{"n_layer": 20, "d_model": 512, "n_experts": 4, "experts_per_token": 1, "d_expert": 1536, "d_shared_expert": 0, "activation": "gelu", "moe_layers": [0, 1, 2, 3, 4, 5, 6, 7, 8, 9, 10, 11, 12, 13, 14, 15, 16, 17, 18, 19], "router_score": "sigmoid", "normalize_top_k": false, "routed_scale": 2.0, "balance_loss": 0.000104, "balance_bias": true, "init_std_router": 0.00946, "lr_router": 0.000474, "n_head": 4, "n_kv_head": 4, "head_dim": 128, "vocab_size": 36976, "norm": "layernorm", "norm_place": "pre", "norm_eps": 1e-06, "positions": "alibi", "qk_norm": false, "attn_scale": 0.0884, "tie_embeddings": true, "parallel_block": false, "init": "normal", "init_std_qkv": 0.023, "init_std_o": 0.0, "init_std_up": 0.023, "init_std_down": 0.0, "optimizer": "soap_variant", "lr": 0.00315, "lr_mult_qkv": 0.7, "beta1": 0.95, "beta2": 0.98, "lr_head": 0.00399, "grad_clip": 1.0, "warmup_steps": 200, "schedule": "wsd", "decay_fraction": 0.756, "decay_shape": "cos", "final_lr_fraction": 0.05, "batch_tokens": 65536, "seq_len": 1024, "doc_mask": false, "z_loss": 1e-05, "train_tokens": 398700000, "steps": 6084, "dataset": "wikipedia_en"}
Below are experts of layer 17 (counted from 0) of a mixture-of-experts language model. Rows are named router (the router's row for the expert), up (a neuron's input weights, with its number) and show model dimensions 256-287. Each number is 500 + 25 x the weight over its row's rms, rounded and kept within 0 to 999. Numbers have three digits each.
Before each expert's rows: "mostly gets" lists some tokens that are sent to it at least half of the time. This comes from a sample of Wikipedia text that the model never trained on.

# expert 0
mostly gets: " he", " she", " they", " been", " had", " would"
router:482486500505487510515477502485488492536510569512503513465490562519491452491539475504547480494477
up0:489513479496506497517509455551525523508498534510498503505521501530473527495534506509514504467491
up1:502515510530470449495543476494475519468460505497515475433554455497512501510517514530471535542500
up2:503503469524523490480481491452536489496474511477495487520457506464528496529505475521497505472504
up3:499498511497513480535473502513540530482457491495515489502500506479509489485487516409483487512510
up4:485536517526455427481513484490475530514487504475478494443541483447505454540475512493497507538493
up5:522493496503530520485499471487528490538490533538504479513452531462532508515487498505445465486535
up6:471497499533497489498489507486527502457494511485472469490481532505478542504532521484518460452515
up7:505492483535465516503473546474522514468488533534542501530512515523486517535507520493490521510482
up8:476512523484520497493506492468442491467491510458465473508514550495459452498484454515462487507487
up9:473493504528492538504532498468484468481523523511485431524500488539466516514543469475505516429527
up10:442514506472506496491504482494538453552489528536470447467519487502494496533519496437494524507511
up11:502498481451450433498514497511501508502492439483496497551504519527503475523478481505469564477491
up12:460473478507470501496493490524526482532501479487522490486502544468505543497486459500497503519508
up13:490511478480502495496483526484516459479490518521516432462500477505535476533549487486513564521498
up14:478490527500523511478516473442500536458488497524500482509530448528475452506501519481500519435495
up15:533471477477515530508504521495501496534515480551486511530534471520524500511499513502499469459484
up16:502504525474510518487504551443474496561538514510533514460480491451535515505468488459513482484524
up17:452498496448501536520486515515481454506493510498532478495512494451559507489508500476529526489527
up18:478479483509553470503507500492491500504507500545510469501484542490506483504511536500476538516491
up19:483515479526482516492484483483515469520515514509540441492522485520516518513465479478547510511502
up20:486520494462535462456465516495476486476496478500478520481519516578473521499487521482531490518471
up21:472490478477509513490481455503500515446493493472509446507497496506523514504493518472509473523474
up22:497505528500500517486487484460523473506528483474518510512518460514487520556529506525497507452458
up23:555504481493484525525492504458481488512496489518503517466460479490496515496482486501483496492539
up24:473479493495471487486496482514525508508483512514477473495474444494493486530517506477492518502538
up25:456524501499444521496528470465524525513492469490518515461534498500491526473450544536438469461527
up26:493454491506509494479498513519497516510531524495535452456501528571510515506520486479519461501532
up27:480518496493492508484523500459501517546506521504479508540478514501533450509502475486500479504489
up28:523489510500441494500484539544483492483459519505487536538492492524520469515484502523468492478476
up29:446464512486497456499507510470538510500546479492536479513441501503457507506469453511568514530516
up30:483523489490483497498528474482479493500510545492560571526521524486496496463531488466491483489470
up31:496527480521459517458526517492525478513506500505508455489522518465540528460511499539577510492505
up32:520518506483533522494510514517481485509507521574538504519501462486497514510502489453519499494536
up33:519498511555499499506489505515498501435533506487496496502513490447538492530505482557521526470509
up34:484500538488499483478532480503483511534511475480496499509542493512531487518522520533500501476474
up35:469524496539459486512519513494523496497487537489520514493526522544514498448469495466464534512468
up36:517502499500516517543502489530516501498505462496512488533538513510514492526500509548515499461498
up37:491483483502484519529532484502516518483533480489517469525540438503441490547523474507502541495517
up38:469492497508472471494493515486518524470497522537508505489535485547470511518497488536487528513530
up39:493504486528483500524461498471517530502528501517528515524498487476483470461528484500474499488462
up40:470495496479484464535493494471504505486514504478490485499501511490465533423492481519498482536457
up41:535480501528482472494526468502488531468532528446517517494524514500506500534519460476520515484526
up42:494489483506580502516513498473482495490485496526471479513486528483463488500464485497525458521467
up43:511538461512481499456474527496507467496529493462476517488527514487582489511493494482517505520495
up44:509528485469549470507542477536491501485484444496525512423527530477507510512501528507503500475481
up45:530453466539543477500514529523493491524485496527476496509478526481533481445516538468517486470481
up46:546509499526511538553480501469546517518490480494470499502521490502498525477494506486507488470498
up47:474483502503512495478481492487477549549553485518499585479501447499485482525508518493521481496505
up48:464556470516527487505490511493498487473465492519513510521501529507481485479506501518495519526519
up49:476506536536522443497502467527561514477526542524496494481519469505483487518495486491485501485469
up50:503495466509497524465484481495516466463491520531519533490507523506542502513523475509494487535482
up51:538487499513468467523505505537508472470524433553526491505481532461520507483516466517486468491494
up52:571511476466498514484491524462475490510519503489475512492510451538516487494537520489511481474496
up53:496527526473466551519491483496491478516467497486488502507529526533514517528483466533468529493544
up54:481482515492473481536536523485472482544454493532513520528495534476484534514519517487502502490516
up55:501528521491510484498512480513491520491524469538550517509505517505495513505486498520479507438539
up56:477448509481456541472520556517487471491510501517477500479518524524505512479461480518491475510443
up57:490500504423477491498485505492510484466461540511529529500479493565489515544499482514519463495517
up58:462446490488493468472520494503482538499493520504496508495522508534488482510476467468517473507504
up59:479501539464488462523515480499527438522499481528494525469503496498502559522525515496503497494534
up60:488500519489502529510491513485501499544466480539508501493501455502511494524520492512461476468488
up61:488503509510496556537525510503489515491537519509483504493539535488537545525512501507487497530464
up62:481484522522509502476485496529499478493524488487506539525507498544520516487482516501514514499479
up63:512517539563508487503503515495495532547548482545545537550515521503553525531457519541474520505501
up64:488515510478504482512486532455506484463507511510515514473461508466495526487506505490522534541521
up65:494506480427508480485524482556515510535478535489496482506485487478495512489504520470492469501481
up66:475488498469495528500524505503452471487503554520480531462496523482521492488496505501514512489493
up67:454507506498495505459484555486524537491516519539480515504509528507520507487506523484526505553554
up68:519510518439511498477496446468477497507485488557469480493539463476501511485488489509509510510525
up69:533498510477454459507518493488540478449481524525452499533489487452502457496482515512501525513515
up70:483530504491505493475482532513504516508425478500518464472537495526488497515525508476542509511513
up71:545471510471489505516559546552527543535497490517476549442516513496500504440501490494461435516468
up72:491475454468447528539499522471505512494455520521455538502497513487526522514491510495500480488461
up73:497500484500537464502487517565495493483526512509499494492467517526528480496499474503501486501512
up74:492472497516492552482478506474504536514489506549425525537492518496452507452499520521478454511512
up75:445526505553506506510467507471481507508486527503523441517496519512541477450512483522479535525507
up76:483504483496495508506484533504504522465505543489432502492527457510502461462526460487451518512495
up77:508534511486516493479516505507497509510500514506483506510493491490513545559482518475506472475513
up78:463507476509516492518531504519476498446438506496520509523519511464500451554465471465444483533507
up79:469532509513510517495487508550505500493483557479538504570490517500494482499485484497484537515467
up80:509516526483475501469487464495487483511509518529507496504509481480506511451476511478496510536507
up81:514520490488460481484440493487500469491519509508523467473490499544514458463485504549503488422503
up82:551464488481517495469555484478483478478457520509497498545464488446526503491499460454481481465483
up83:532512478510510499531510535455455524498546522493474504539483476478556498528479495456524493453472
up84:531517482552507477463492536546506479525531516492563475485528493524509487537481506482504446504520
up85:487450519523473494483474503510509481509522490475502486503468476523500510459465503526497491498507
up86:473532530514511475501537506488541515544502533499517505484509491464472530504483516497517504545488
up87:472498448499507502530489483511476480522503500503492486517557541480487516504471480484495485499473
up88:510467525511479478528501453527498489484471470492522511494555508482490466498476407527523492502559
up89:494476476509465485505524485506527496493521510505493455497523492472531508507491502466520478482519
up90:506517530480519492473502517510511494517544504494471534509487499525505555539473487478480500488481
up91:486510471497514506490536524472525488505487489577486528490509571474489490482528524469512505488567
up92:507512483495468473471525509490495485500503456469479519484541527487521473526539494499488507480534
up93:483528510470530468453481531460474507520535490505486504493511461473521478536484516511508522498525
up94:531526505504480494466538526508485462542522541554498507507505532514469494512468484493478476503505
up95:498498470541482474513488509473424529530511504498450523512525480515511527510471489509534507496474
up96:530521492498506522489501509476527481532538516515500510505555470531491432524475472508538493514514
up97:493499509503473490501472533526489460500528557499524488471500496521501467497488462517519506515508
up98:479487444498454485498468505480533495455550511503520505525485470489552496459516489537499562463514
up99:474510469500507555511469510511475503427454491493534534470475514514462455452477536490483484534508
up100:515427484515468523503515502498516495494477453488464554518498513527496486497496569494520483506461
up101:499485474515511514494446496514525469514534537488503485456511515500520504488519481512492486517503
up102:522496509430539518493510498489490491465490522455508517524486516459465484510506536482494516464544
up103:496496500483494471499495487492474484444517554489516445519502472455510522531492491515504497474555
up104:491480439470488542451524497489544488539518462485505524493499527481486519541487508506520504473469
up105:503514496478527442559518467499453507514504527471519487511535554553511508485544490467451543492496
up106:497553529514487456542491513500499466480514488493522493522508532457502482509492494500525496518511
up107:491477543545509476483473469458497483474491537496559488503534538496486494530547467531492542493514
up108:502502480497503513518489515485523499514513490481541497513491487515529511488532457507526502538520
up109:481501484551523505491463512479505482515544492514495501480455530516504471495526470502509519531460
up110:485500504503505524495494501518501485537476523515480488491508514485500481505463506509460506495495
up111:486519455487493500511495483515509527508497514505454522510481537500493491503448516486519480517507
up112:476460478462483472474465498484473516505519508517488481512487533477481486500539502490507489529495
up113:503506468504512486503500567532539477543524476449494514508491530514488477477488543531525469482488
up114:549489524520520482531460527535500516535479515512532438505516538499533524475502530455517515502501
up115:565486515463471513476546486480506513495521546485490538516486504471462517533497522519441495510502
up116:530528515502514501503531488525465496513492487508498497492477516486500499477496478518521470499493
up117:527491465467521467516552518514555489435494480497518476493502528507510531459513494503515538505514
up118:517484504498497480468521525517470484503494486543544482505515495494487493493481484537530469481490
up119:498525506448501472503476507555502533499521518486472505545496442533507479492512533488510519479471
up120:506526541494489497481530500468525524522484523535521541541505470522472478498510497496515513527457
up121:486483499453497478484435508476518477503463524478528507504491488453507475496524495534480507495543
up122:502477506520487560493482494511512464503487534458489494507461481482468486504517465495521527550501
up123:501539485498532489500501502490521523490510514491505464500481504493492499511498469454511472474499
up124:502519507515495576500461514533510515500537520501500479554503521506505537458519491523515507546487
up125:526460502483477510527483506491497456512502478469466490491521507526507521523520526522498500464525
up126:470517485491480482486482499518459467551472508486477511463471503433518458504497502529478492476527
up127:491497526494537492480488509454494516488500514476512464469496424456479472552542475504549505552505
up128:517521510502524470485527504528496522486459448503476514503516505472509539518463498552503526511486
up129:490531493531465460494468465546462488490494480486527509529540503486497473486515467502492485475439
up130:479508481499502525489491505516540493493530537500515508498505523508460509513456466481447486487531
up131:501499504473493559487522462507508512496504486501497488493536436519518555525562501493522453453502
up132:491541523489458520514472498526502500526489526481505474484499468477479544533507485515498506496475
up133:511484493456511504501475519532512553487489528490507485476484501487531534523489504500531542490492
up134:474499539489539516542481511476417514521480506498518530490518496472471521492503484447500529498478
up135:477519502490502505501476521543511495513503485509504528481517465475518496506540501471523506454546
up136:549490506490528502496519482474524489518525502503556471485521508526493467512499473523524482527485
up137:552496441464483488513494542515505528505486494557497536548485506495499497536500532476507482499511
up138:490479510494508489478506472493497485499552489487496486498480517494509515490495437499518528511504
up139:506513488480508522529502578447488524490469552514475520470472481502472482496516493468496459502468
up140:408520490492527516511457500484532491496486518505446503488512494484481484512544493528496486530458
up141:515492489492551495502515522513502520497481514479495509537504499532489509505480457469486476509510
up142:480441504505507502504516500495470539453497502507535500488538496479465508468449523487492513464508
up143:470509470495505465465537538507541490478502517513530463504496487445490484548471508456464503485514
up144:490496470501492516516487464462528494458481479525527484530502504474474482568486483494522562479490
up145:532532537477466459508500496490541513483519499480506501507512478481518517507508489508498510471559
up146:477501547509472501504525519559488510525519541511497498519515519478510513432462503508494488513526
up147:487492500453490508513498481501490489516511493479549532494496551509522519485508495457531491496511
up148:521508513478505507534519514523515500497480487472497510506529522527529513525450497521469467500508
up149:483533476475499492447491493477527486532469539537517453494521552491503451450508490538477466546474
up150:531478458541509469422459517524517469500511484481498521475509555488520479517474483528533469505508
up151:472483481501506478506487516486512482469500505495506546512474479546496501493484518534495557507517
up152:508533498466521489516512500504518522569517480467509524481448491513493503541470455529515497519518
up153:533517509525483476494493498492523485482508521505516492514488462520472545516491536510540506507502
up154:482435529506495497433487470501495498499536487491495498484488495481473492499458514470508519498489
up155:563471479526472504489514490533490451486490483417478507460473535457501514504498522458514478518471
up156:507509487521491518483514560508499512512521563465485535526483525506470477498504490499510471534542
up157:464503517496518487465515449476475483459536497544492494528518528486532571474470494547501486499525
up158:489486462518464518490500503490469541562469488511534488496501496467516506517478483501491543505474
up159:538517513479506510445502511532491475558474482478476541483508525489528495532479556472462468552517
up160:481490521503492470470491461484512482478473505478496477489528476467514481524495490478471449474464
up161:492497518524471525469513456492513508503473507487513490517487504538544493532501524451503510482469
up162:522496563520556501539532497438490478520464514496490500488508460475500522505511506510527524522533
up163:497478513517514483492467491503527486502515484494480492513478510508495493524482516534510528472514
up164:508466500480535460532471439484503474543514525523501489480458520530492476490473471496480488479497
up165:529486548512498485512527490499519487496476578552513518466538517509512495517525499492530503483538
up166:524479487519500494511522488510489480502470516535490476494503513530488478521475513500536484495499